Below are experts of layer 5 (counted from 0) of a mixture-of-experts language model. Rows are named up (a neuron's input weights, with its number) and show model dimensions 128-255. Each number is 200 + 40 x the weight over its row's rms, rounded and kept within 0 to 999.
Before each expert's rows: a language model's description of what the expert responds to. This comes from a sample of Wikipedia text that the model never trained on.

# expert 32
What it handles: Section starts and dates. Equals signs and hyphens opening new article titles or list items, digits in years and measurements, and month names like February.
up0,268,236,152,138,119,190,247,191,156,162,232,170,233,179,296,213,162,186,251,227,141,167,128,229,277,206,190,220,135,176,171,197,299,167,173,249,236,212,236,222,227,220,174,257,125,216,226,207,332,189,207,167,212,251,207,248,200,158,284,265,239,160,201,174,152,233,222,205,196,206,175,152,172,168,136,147,158,172,180,160,252,210,214,136,184,226,172,194,177,193,214,121,225,157,184,207,175,160,210,195,138,225,184,143,288,213,200,179,146,191,128,226,220,239,247,222,187,229,226,155,189,230,240,187,171,230,211,156
up1,234,255,158,203,186,215,199,168,147,238,216,157,166,259,266,200,157,234,205,218,209,158,186,256,133,246,163,238,170,250,216,285,214,245,194,228,233,153,131,176,195,244,130,272,221,167,295,223,230,143,180,187,197,185,221,214,181,256,174,185,149,259,243,172,243,179,221,251,178,198,202,161,213,261,206,232,178,168,181,235,268,188,200,267,163,274,204,205,170,163,169,143,308,199,156,228,215,194,176,183,225,183,192,180,197,245,260,220,174,213,200,172,215,155,176,141,185,162,84,159,199,189,226,258,267,214,184,165
up2,169,179,220,246,202,191,179,231,154,151,232,230,174,170,132,206,307,264,193,180,145,203,161,173,186,286,242,228,193,144,190,204,210,149,144,254,154,195,238,175,217,208,141,167,228,194,206,105,235,203,187,204,200,202,212,235,106,196,229,234,251,146,227,206,196,257,179,239,264,172,149,192,226,205,204,234,242,205,253,229,246,246,223,195,191,212,180,220,162,181,220,178,165,156,157,236,217,247,231,200,142,264,238,170,261,100,169,223,195,172,138,180,199,204,188,229,236,205,277,226,197,217,168,211,208,195,176,192
up3,243,185,237,179,140,153,181,155,160,188,143,266,160,200,244,224,177,230,200,211,182,148,147,287,198,281,205,232,252,180,297,292,290,107,170,220,290,168,237,221,147,199,166,219,232,194,157,212,189,203,258,193,214,200,184,178,272,166,134,142,180,194,218,174,139,246,237,294,202,287,177,219,197,168,144,187,239,200,212,290,193,245,269,165,198,221,245,223,134,178,165,220,223,169,151,191,213,215,278,199,183,239,169,185,259,215,206,229,232,182,172,236,284,137,253,166,126,161,152,235,183,232,222,225,234,159,262,199
up4,261,181,236,236,152,169,208,257,169,232,178,239,226,258,262,178,185,275,218,200,175,210,184,73,249,216,207,261,219,156,172,180,204,169,166,286,219,301,167,234,231,215,179,220,167,230,231,235,223,117,221,143,240,167,217,236,152,189,245,196,208,131,223,267,249,253,192,187,207,158,176,137,202,228,166,114,123,221,150,230,297,199,234,198,183,180,164,347,130,186,208,238,213,240,189,189,175,254,180,273,138,182,211,148,268,248,209,205,237,183,170,235,140,192,174,188,193,200,218,234,192,236,221,220,165,259,239,164

# expert 2
What it handles: Start-of-line word openings. First word pieces at line or cell starts, especially in taxonomy infoboxes and lists, such as The, Binomial, Fem, Comp.
up0,194,162,164,211,170,242,190,234,182,227,159,219,237,168,158,163,168,203,180,117,219,264,141,187,173,195,160,222,184,208,265,211,155,195,215,181,178,229,122,159,280,164,128,240,195,278,210,228,242,200,215,198,163,167,186,163,152,238,270,205,132,189,202,246,223,256,186,130,165,146,191,240,73,164,219,189,173,184,154,179,229,236,178,219,157,203,192,258,90,177,158,208,208,200,177,218,222,250,217,301,193,141,249,146,187,231,235,220,253,191,185,179,232,229,147,188,141,234,175,175,146,185,167,215,206,285,263,181
up1,190,206,140,193,178,194,226,198,178,220,181,207,194,163,205,224,101,172,222,181,222,283,98,206,255,244,175,251,191,235,208,229,170,218,163,183,206,170,190,209,184,179,220,229,246,253,184,225,298,145,234,174,198,236,191,227,230,221,209,195,216,255,187,168,246,204,240,298,153,150,159,272,226,268,284,148,99,144,153,246,237,183,203,226,180,220,200,225,220,195,228,150,238,180,187,197,177,155,196,216,249,273,277,180,152,188,157,293,233,195,231,173,194,221,161,133,183,140,147,145,164,200,186,259,254,181,143,251
up2,198,237,240,173,157,193,125,196,224,246,139,229,206,204,73,215,257,233,181,193,181,176,215,242,245,144,208,196,151,161,232,210,213,212,183,88,217,126,148,156,168,123,179,217,189,187,276,152,152,219,192,255,156,201,195,187,193,205,261,239,209,219,180,255,208,241,203,171,237,212,193,257,144,203,277,206,174,144,241,171,266,169,196,195,204,196,155,286,168,213,250,172,204,203,201,220,185,205,179,184,134,189,213,214,159,191,177,247,239,144,145,220,177,185,228,237,192,246,198,255,146,157,173,164,224,202,231,141
up3,187,239,239,207,210,189,213,265,163,161,278,279,218,140,235,219,294,190,184,208,201,188,175,177,190,235,288,250,201,195,206,163,156,169,190,219,144,220,199,115,229,117,163,253,193,158,203,115,150,200,228,237,199,218,99,236,249,140,241,240,132,121,269,254,236,106,197,160,202,116,160,186,216,246,162,205,256,154,200,237,202,181,201,210,120,251,246,163,275,153,208,200,190,205,201,172,249,207,202,213,204,295,239,197,191,213,197,181,186,165,202,215,231,166,140,252,185,189,190,193,240,212,190,188,213,259,210,136
up4,185,154,244,260,166,196,165,244,244,194,247,197,227,237,202,190,200,171,221,262,178,227,252,157,186,178,196,126,137,182,209,228,192,254,217,248,174,147,155,293,218,202,129,210,194,229,230,185,168,153,227,174,229,207,219,238,183,217,207,258,249,211,290,239,206,231,167,177,231,199,214,149,130,218,175,233,172,194,132,193,165,193,200,283,208,202,212,177,238,186,230,237,204,181,284,215,205,151,267,224,135,191,213,186,196,261,156,227,125,222,163,81,156,182,157,181,192,234,202,238,238,188,206,191,153,174,234,216

# expert 5
What it handles: Table and list punctuation. Line breaks, pipes, spaces and brackets in tables and dated lists, such as the break after "25 December" or cell separators in results tables.
up0,201,189,227,155,220,203,186,149,180,273,232,245,227,261,183,179,200,221,209,210,110,101,161,176,227,240,152,202,227,103,226,207,221,191,119,235,188,194,229,216,186,215,206,142,214,187,157,239,250,173,60,192,184,200,212,228,182,192,173,180,224,216,252,207,224,255,185,201,211,174,168,237,241,127,152,185,225,206,192,240,211,213,243,239,223,199,166,188,235,198,201,242,200,127,222,186,193,281,158,160,240,183,188,186,237,181,192,101,204,141,196,193,203,206,242,276,238,257,284,129,203,219,184,173,151,191,232,213
up1,233,201,152,234,262,200,190,170,164,206,177,288,280,208,158,188,164,197,190,277,182,203,235,301,236,177,206,184,173,160,243,187,247,218,169,182,234,186,207,231,206,186,197,235,238,183,237,182,232,188,63,103,173,199,183,180,203,253,181,201,210,239,243,246,210,228,256,189,275,183,224,246,144,180,165,183,130,174,153,178,230,229,176,218,115,245,188,228,152,183,269,202,196,134,162,154,172,226,230,221,225,167,153,211,150,199,222,131,142,135,205,172,203,199,153,201,222,213,161,221,198,234,212,225,219,240,247,87
up2,199,158,179,276,179,188,208,230,234,159,194,215,183,207,227,136,189,218,196,181,279,182,191,286,189,180,157,223,342,156,205,189,225,242,202,187,209,186,182,261,163,169,224,180,152,171,242,185,262,171,212,175,201,197,205,257,216,214,178,237,179,246,220,194,224,247,163,252,229,262,164,161,216,202,130,172,200,110,143,195,186,196,183,203,245,149,256,225,187,203,237,201,223,218,217,180,160,172,141,228,190,244,193,211,215,217,277,285,191,224,138,188,196,103,139,239,233,206,182,212,149,206,203,194,178,211,203,160
up3,192,137,247,140,199,253,190,127,226,200,221,205,196,257,114,220,204,194,199,142,183,237,258,189,165,179,182,280,199,195,169,172,215,195,212,281,182,204,157,247,213,257,143,192,193,215,198,148,236,185,149,215,171,214,286,166,187,199,208,229,201,215,220,259,214,203,218,178,238,87,181,250,184,178,204,191,211,204,179,222,211,225,197,202,145,177,200,189,183,241,254,258,202,166,250,209,234,122,228,229,246,240,300,140,207,208,230,276,262,215,195,163,164,178,139,254,142,238,207,279,257,225,263,239,190,180,152,258
up4,222,204,226,153,172,167,185,206,164,251,147,218,182,209,151,227,197,194,196,177,177,213,193,143,247,222,249,213,147,131,216,175,207,199,169,233,308,216,257,296,171,168,65,226,193,231,199,196,167,161,203,259,212,211,118,187,163,244,194,296,213,209,264,259,235,208,269,198,171,203,136,187,139,195,141,203,171,186,155,186,188,215,269,143,219,228,138,238,188,280,236,181,149,202,214,195,235,178,168,289,222,230,193,236,220,238,121,201,165,171,235,239,207,219,233,171,91,142,239,158,146,174,215,149,159,159,182,200

# expert 21
What it handles: Adjectives after articles. Adjectives and quantity words following a, the, in, such as high, main, more, small, major, often in descriptions of buildings or objects.
up0,265,196,225,220,222,161,126,233,204,241,191,209,174,224,246,247,204,247,210,213,180,220,131,197,173,223,184,203,189,254,173,236,215,159,157,222,226,173,242,159,179,172,185,180,244,197,240,235,183,120,204,199,213,195,285,162,224,191,228,182,239,253,255,180,203,210,253,241,234,193,105,173,227,219,234,103,162,181,192,236,164,192,268,316,237,230,225,157,189,248,270,189,193,206,117,170,209,194,126,206,209,188,119,305,233,247,176,182,184,243,154,164,153,236,246,129,189,197,67,207,247,157,135,232,165,204,201,124
up1,186,264,200,152,105,102,171,211,145,213,223,121,186,212,203,253,230,188,229,174,152,227,148,228,174,193,178,145,160,219,262,178,253,202,219,246,280,224,247,137,189,155,184,290,213,269,176,270,205,169,226,179,192,219,192,191,294,215,171,188,173,183,159,213,243,187,255,258,81,243,177,212,229,174,237,150,195,226,283,264,109,221,236,178,157,157,207,255,230,189,162,144,186,177,215,173,253,181,233,184,179,175,273,228,184,234,181,212,217,75,203,209,216,188,266,203,155,153,220,199,171,150,121,191,176,206,243,222
up2,202,131,212,105,178,226,178,259,140,235,187,196,234,184,273,151,198,165,133,184,246,143,229,173,167,231,205,234,163,152,196,221,178,259,296,180,73,164,248,255,220,193,178,207,218,232,194,155,194,262,211,212,303,147,203,202,206,261,184,157,197,202,222,220,287,156,239,198,293,170,197,217,180,268,133,248,189,136,246,138,164,197,206,198,204,169,216,224,204,181,183,172,206,225,170,209,215,224,231,212,221,164,148,204,209,173,182,211,193,185,265,164,183,214,201,164,188,237,201,171,271,208,187,281,201,265,94,261
up3,125,173,215,175,192,261,169,198,240,155,212,222,164,222,314,228,211,209,232,135,228,152,195,235,182,217,166,231,199,221,194,210,251,253,166,190,169,196,141,283,162,179,293,159,223,116,208,253,231,169,195,133,251,266,221,195,188,131,183,193,150,218,209,225,165,121,294,255,196,207,166,237,254,226,149,200,152,226,174,255,193,131,238,207,179,299,222,185,231,212,272,165,173,196,213,192,221,97,216,167,203,196,182,181,220,205,172,141,236,194,114,198,109,221,138,235,227,174,230,202,196,212,250,227,158,137,195,170
up4,138,187,223,162,220,208,202,163,232,138,185,201,247,183,177,278,351,213,213,181,173,200,162,223,215,236,184,210,184,179,91,172,193,204,230,182,184,218,171,179,222,260,223,240,92,128,192,190,174,211,168,165,207,150,233,221,224,146,221,217,173,158,143,108,209,175,139,212,165,160,168,173,232,231,211,207,225,200,173,204,171,159,216,151,80,163,167,190,161,168,187,174,202,246,235,193,241,167,225,176,245,225,204,210,200,209,147,214,219,256,274,206,204,203,208,195,193,165,204,222,221,203,230,264,182,250,211,183

# expert 9
What it handles: Line breaks after entries. Line breaks ending infobox or list entries like "Member of Parliament" or "Class: Bivalvia", plus opening parentheses before track durations and the verbs held, served.
up0,200,247,215,249,185,209,213,157,207,193,188,214,274,184,133,210,164,184,290,219,155,249,208,218,227,233,161,215,178,192,148,226,237,209,229,230,133,191,172,144,208,226,170,219,195,212,188,98,195,162,195,164,210,143,136,165,219,261,168,244,167,228,192,142,191,228,230,185,180,237,229,202,139,184,189,216,153,228,244,211,214,140,187,242,122,136,197,265,144,217,137,230,210,229,199,165,195,234,188,231,185,172,259,127,187,173,229,270,195,163,226,160,198,186,178,295,297,180,155,227,202,207,191,281,145,228,186,237
up1,218,230,197,139,233,232,226,185,226,74,187,189,235,164,267,246,175,248,208,222,184,121,130,196,134,239,269,223,200,221,219,245,186,213,184,197,174,224,174,267,173,269,216,224,188,92,175,212,248,219,220,248,201,165,175,211,219,208,196,184,179,167,215,211,185,204,184,166,183,221,198,211,211,153,200,276,204,218,230,218,142,214,209,219,181,283,252,159,206,240,178,240,206,243,217,253,169,191,250,205,230,236,174,205,110,181,181,231,156,229,193,221,213,154,192,314,187,208,183,178,194,225,206,233,202,265,173,88
up2,202,211,188,151,209,216,214,170,129,209,192,227,130,226,246,206,225,174,180,199,134,156,164,205,160,219,185,271,199,259,242,183,297,203,206,200,168,208,150,299,175,259,190,278,241,174,205,197,214,204,148,238,241,171,248,266,287,226,188,159,214,236,208,209,196,240,181,167,243,235,185,250,196,173,223,158,176,180,178,260,276,103,243,164,190,277,204,267,209,144,234,222,216,125,206,230,244,187,242,192,254,189,212,200,251,193,215,220,193,193,241,151,177,285,189,204,162,177,191,174,181,155,190,161,238,290,176,195
up3,185,194,214,210,237,162,218,132,170,127,219,157,222,251,218,208,219,223,242,239,182,144,216,296,150,255,116,285,126,154,169,199,130,240,197,176,211,169,200,230,170,229,158,185,195,284,247,174,174,142,235,183,241,180,176,271,146,157,188,214,186,255,199,250,223,243,196,223,244,185,187,250,201,148,243,200,275,172,104,241,197,173,201,190,204,225,152,176,217,182,250,122,214,183,180,77,217,197,217,169,252,198,199,266,278,201,259,172,219,203,255,238,181,168,110,151,189,187,197,169,246,192,263,280,173,201,235,148
up4,226,255,156,212,191,198,164,206,232,198,156,98,169,158,126,240,301,236,148,192,189,147,224,247,139,256,243,175,147,243,176,203,246,230,190,201,144,192,156,241,248,182,196,188,176,213,207,163,180,277,161,146,273,240,325,183,297,161,202,206,115,228,239,163,170,198,245,217,251,135,223,215,225,213,189,146,120,154,220,190,203,230,248,280,157,166,227,176,169,191,207,226,180,204,225,189,214,187,215,192,200,204,71,258,170,212,168,214,215,166,198,231,185,177,156,190,189,192,71,173,243,232,235,198,236,262,140,157

# expert 39
What it handles: Punctuation in tables. Spaces, periods, dashes and slashes in table rows and abbreviations, e.g. c. 1887, Res., Agg., pax/hr, spaces before cell numbers.
up0,265,179,263,185,118,210,152,149,195,263,188,246,192,195,179,211,234,180,233,217,158,177,203,174,211,253,198,213,242,247,187,211,267,90,280,163,175,149,247,260,184,158,226,234,192,188,233,149,218,213,178,177,213,179,196,187,136,183,154,182,205,269,211,185,209,253,271,173,231,209,136,208,190,129,201,204,188,186,221,203,235,211,198,172,242,248,221,144,254,216,136,146,184,203,182,181,183,186,247,190,211,176,142,267,233,146,167,209,202,209,211,169,283,173,188,237,273,260,232,203,214,223,170,266,220,249,163,175
up1,252,255,256,166,147,179,155,118,169,193,215,190,226,167,221,153,235,232,161,195,132,170,172,178,243,137,181,260,152,303,132,222,227,263,232,189,233,219,206,183,178,193,163,241,180,221,166,194,207,196,206,300,161,213,180,138,218,248,228,240,235,183,181,178,175,163,221,208,210,231,174,208,191,141,263,156,166,226,287,183,262,253,168,193,184,206,231,223,196,182,219,175,270,230,151,271,243,247,159,172,172,136,223,154,174,229,189,149,223,222,161,207,277,108,208,292,162,209,168,183,201,265,187,141,201,240,215,209
up2,194,275,207,213,185,238,145,208,160,213,280,161,236,212,206,187,229,288,213,256,263,135,149,190,200,247,182,215,171,230,163,207,203,278,177,200,213,201,170,204,252,211,155,229,254,177,260,188,217,154,154,303,148,161,190,176,175,225,268,239,185,249,170,163,244,275,205,190,270,225,123,245,231,210,253,167,133,137,186,169,277,165,167,208,141,218,235,216,177,164,230,212,281,167,203,191,189,176,253,200,115,139,242,170,199,209,199,170,175,192,219,215,208,183,209,266,191,163,137,192,225,218,261,220,208,231,198,216
up3,205,167,246,169,214,217,226,192,199,237,215,182,235,183,185,258,204,195,179,203,229,170,232,173,197,223,191,255,99,161,223,226,214,169,216,201,221,193,229,181,117,104,190,285,228,145,177,168,183,198,190,294,229,152,168,169,202,194,221,162,222,192,198,248,227,206,294,214,176,231,177,138,252,167,196,139,197,238,230,187,228,260,178,128,200,264,174,278,261,205,172,154,223,145,169,209,233,182,159,176,186,252,207,193,198,166,190,226,219,168,152,188,173,198,174,261,123,165,200,199,206,153,132,153,188,152,296,278
up4,225,204,201,198,205,213,236,221,199,310,168,256,171,190,221,248,200,130,193,203,130,190,202,263,137,224,207,208,189,249,205,149,213,179,132,190,189,241,206,237,138,163,182,313,179,167,242,221,250,230,192,138,164,195,281,158,235,189,169,154,173,181,117,171,165,261,220,152,274,128,227,191,188,159,203,144,171,151,202,175,158,205,203,144,124,200,153,173,259,207,113,159,222,178,215,221,243,143,139,112,172,154,167,213,103,182,152,228,140,192,239,207,235,196,233,189,182,193,146,251,260,219,153,122,167,147,144,135

# expert 28
What it handles: Table and infobox separators. Pipes, colons, semicolons, spaces and digits separating fields in tables and infoboxes: Year: Title; Role, Area code: 608, vote percentages.
up0,165,265,229,242,200,145,174,216,197,295,269,257,209,190,124,184,238,119,233,194,161,227,129,171,286,207,266,198,248,217,243,240,185,113,188,155,232,206,207,198,239,267,222,219,93,179,152,188,191,186,171,147,155,170,225,199,171,219,240,249,120,185,243,214,133,251,257,240,195,212,220,232,169,170,211,200,228,168,218,256,229,186,196,203,178,260,178,275,275,231,174,177,160,212,213,200,169,142,177,293,190,192,169,154,146,174,227,156,169,170,291,228,168,220,224,190,188,182,229,298,229,218,250,227,229,176,172,190
up1,205,153,276,100,201,205,191,225,201,170,212,243,243,160,179,267,189,171,265,264,230,122,238,204,159,159,163,231,117,193,233,164,215,154,238,172,183,213,205,228,145,218,158,273,194,109,254,222,151,178,178,258,226,207,166,218,224,284,147,196,194,231,317,234,195,134,155,247,219,211,194,194,238,215,176,200,198,188,207,278,180,72,216,243,204,224,204,143,201,239,193,209,259,213,210,195,215,206,182,186,213,192,220,238,228,185,217,165,159,134,205,133,138,227,206,229,274,200,194,212,202,220,198,107,236,280,208,172
up2,161,166,178,230,161,229,195,206,205,176,209,158,238,264,192,223,183,202,131,218,74,213,121,184,223,192,271,223,210,219,159,184,226,225,187,160,186,224,254,245,200,229,185,212,132,223,164,171,206,155,174,192,248,163,143,212,165,231,184,194,211,132,227,198,235,256,195,129,246,216,192,229,239,164,149,242,178,160,193,204,189,214,199,170,180,168,197,135,207,262,256,233,182,267,242,228,191,152,182,187,198,230,163,192,217,90,228,146,187,201,232,216,258,186,177,252,124,127,226,180,182,238,219,162,179,198,218,153
up3,227,191,221,266,213,188,191,207,239,251,282,214,129,143,221,261,233,166,193,188,212,141,141,225,204,196,292,255,202,129,244,213,252,98,178,176,185,231,251,271,197,101,235,258,202,187,184,121,221,250,229,173,214,171,228,196,143,163,221,188,199,140,168,202,136,122,241,174,177,186,307,200,199,119,168,133,165,263,118,199,168,212,180,146,202,199,114,261,228,132,246,230,215,159,219,214,194,158,203,241,101,198,215,217,265,172,174,232,238,193,155,215,239,221,265,210,122,257,212,251,220,170,200,228,155,202,182,170
up4,245,175,198,206,187,208,206,181,186,113,183,180,190,162,141,227,232,165,97,227,253,266,243,200,204,183,201,246,163,219,169,230,229,185,206,166,204,180,166,90,255,225,184,166,190,187,177,217,178,234,152,178,190,237,192,212,247,278,199,161,115,166,302,234,219,232,204,227,252,102,184,257,178,214,164,186,205,220,240,188,201,169,223,216,202,214,251,207,219,243,158,176,211,189,169,173,218,218,186,185,251,184,194,173,226,178,257,374,246,204,207,112,183,147,225,176,210,210,201,205,190,218,183,244,248,200,162,214

# expert 7
What it handles: Foreign surname fragments. Word pieces inside foreign, especially Slavic, Germanic or Nordic, surnames and place names, e.g. Brze-z-icki, Brunströ-m, Her-z-egovina, Dor-che-ster.
up0,211,250,240,228,110,216,239,200,169,117,162,283,231,208,258,225,234,198,224,254,236,220,141,178,181,220,230,201,279,157,195,208,219,200,205,285,219,266,158,243,189,193,145,206,255,223,222,196,258,231,226,193,170,206,232,187,242,161,234,251,168,200,257,208,150,165,148,280,192,224,228,159,152,255,161,262,186,172,195,182,154,173,174,207,224,234,202,246,162,306,187,179,220,209,179,190,223,170,203,151,211,222,222,160,140,164,256,231,168,233,235,216,215,204,248,235,185,200,182,183,272,212,175,199,200,228,143,249
up1,235,202,263,196,170,156,209,151,138,168,217,185,179,177,248,233,197,143,153,192,198,214,160,232,217,260,195,286,259,201,201,204,213,214,243,234,214,195,175,259,181,200,199,225,162,180,178,200,236,181,183,245,174,227,226,229,253,254,216,259,233,193,199,189,291,192,245,208,268,207,175,230,186,179,139,149,225,165,243,239,206,148,158,144,214,176,208,202,146,194,314,123,215,203,278,172,290,154,170,221,246,239,179,134,167,166,147,115,168,299,246,241,296,218,185,289,169,226,182,137,265,209,258,212,180,213,187,179
up2,240,200,224,200,229,238,186,257,181,156,215,231,129,194,238,216,264,115,171,229,140,218,173,198,158,220,220,218,192,220,226,197,233,188,246,209,201,195,196,175,165,177,160,239,165,191,241,208,183,155,219,149,165,214,232,309,268,200,265,204,230,237,236,178,134,194,208,188,223,165,178,194,227,199,190,144,226,167,286,285,192,213,224,228,115,235,177,145,245,308,110,202,137,188,245,216,273,142,224,213,186,181,207,180,294,151,183,185,146,180,188,176,185,280,185,208,177,208,206,143,193,191,256,210,177,195,184,255
up3,199,256,198,228,163,233,150,210,172,161,244,213,281,204,148,278,183,204,134,201,185,202,144,172,139,109,272,239,163,180,143,213,222,209,204,230,178,229,180,266,244,174,131,172,229,185,248,150,223,67,165,184,164,241,178,198,286,207,140,188,150,140,175,267,204,214,236,155,142,172,151,247,194,228,178,256,204,229,207,246,216,233,208,231,248,277,247,180,231,277,221,230,260,223,169,239,228,214,206,188,132,207,229,222,106,197,209,237,231,261,211,204,161,229,212,186,228,163,123,278,206,174,182,175,173,209,239,161
up4,310,226,246,277,204,185,205,142,211,216,213,183,228,193,139,176,224,123,148,218,179,221,178,206,160,155,185,186,190,253,200,163,189,210,190,255,235,245,169,240,216,141,168,215,205,243,237,260,269,134,246,267,204,105,178,169,239,295,153,132,221,224,249,174,246,181,260,227,163,211,239,239,174,154,198,152,144,101,184,208,219,215,198,162,204,292,260,184,234,190,267,174,193,167,191,214,257,232,237,186,228,172,201,283,179,227,136,146,185,218,212,169,238,200,208,258,101,161,161,124,189,177,144,217,181,216,137,246

# expert 31
What it handles: Periods, coordinate digits. Periods after initials and in decimals, and leading digits and direction letters in coordinates, measurements and percentages, e.g. F. T., 92.13639°W.
up0,139,216,210,183,194,226,147,167,259,201,182,196,191,255,253,162,274,257,230,221,254,171,185,177,148,222,130,220,270,222,174,198,231,189,161,248,135,227,190,208,190,239,174,175,157,148,283,170,218,190,99,211,154,157,203,258,225,197,210,205,224,142,233,217,211,314,188,154,191,167,130,219,189,231,229,176,159,246,163,206,220,165,146,220,195,232,242,232,204,215,214,168,170,228,202,214,204,237,199,210,222,160,191,211,188,171,189,318,244,150,220,216,127,187,164,176,179,201,153,241,262,224,162,208,172,196,185,213
up1,182,159,164,225,198,160,258,271,220,145,198,133,197,237,187,319,249,184,200,172,150,187,130,208,160,221,202,215,209,206,134,178,193,156,165,180,216,219,155,189,207,232,220,140,157,177,171,161,190,250,146,141,232,193,212,242,241,181,202,173,62,191,184,211,170,221,204,206,239,179,142,240,217,189,208,205,272,153,236,176,144,139,186,261,193,266,219,267,211,224,186,245,174,192,203,221,233,227,151,204,195,205,175,338,213,113,162,223,169,238,222,177,219,212,260,188,164,234,230,187,224,228,229,169,202,118,171,228
up2,229,233,168,208,141,222,178,89,125,202,195,130,198,215,189,179,157,148,120,191,164,205,225,226,199,208,181,241,211,235,202,255,200,267,250,214,274,193,255,208,188,221,197,181,278,230,176,205,187,170,176,216,235,212,171,174,159,318,207,187,237,182,166,223,204,166,275,185,231,118,218,257,212,147,234,180,219,191,242,169,252,205,200,220,152,228,155,234,163,295,212,186,197,224,201,160,244,179,196,233,241,136,181,114,254,212,230,195,187,216,310,96,230,282,147,279,212,193,114,153,111,213,265,260,205,209,106,222
up3,148,150,212,214,174,179,109,109,231,189,189,182,203,198,121,184,299,237,199,190,296,252,283,206,165,252,170,195,150,214,203,157,200,118,220,200,117,162,263,204,180,203,249,206,204,155,306,266,170,174,199,228,139,178,192,210,151,225,187,197,255,261,228,253,114,189,206,71,226,221,139,233,104,130,173,194,259,118,260,299,151,190,226,207,236,217,161,256,157,230,193,251,201,210,220,217,186,186,185,289,269,122,198,167,184,169,199,283,147,189,244,168,131,248,116,179,115,217,206,170,266,174,192,211,229,208,246,181
up4,144,158,254,174,156,178,201,165,253,201,219,246,197,217,234,132,212,121,166,202,237,199,171,236,118,143,149,260,158,163,217,248,234,309,225,242,169,153,194,262,153,195,253,186,231,212,241,198,134,146,150,227,296,178,199,192,128,211,261,204,172,221,212,171,195,195,178,233,231,216,125,202,262,185,245,127,150,208,180,212,222,254,256,235,206,195,197,213,188,208,270,181,170,146,215,216,217,201,239,264,222,144,230,148,224,196,231,158,234,107,213,168,266,122,176,156,124,234,156,134,198,238,252,241,230,170,209,255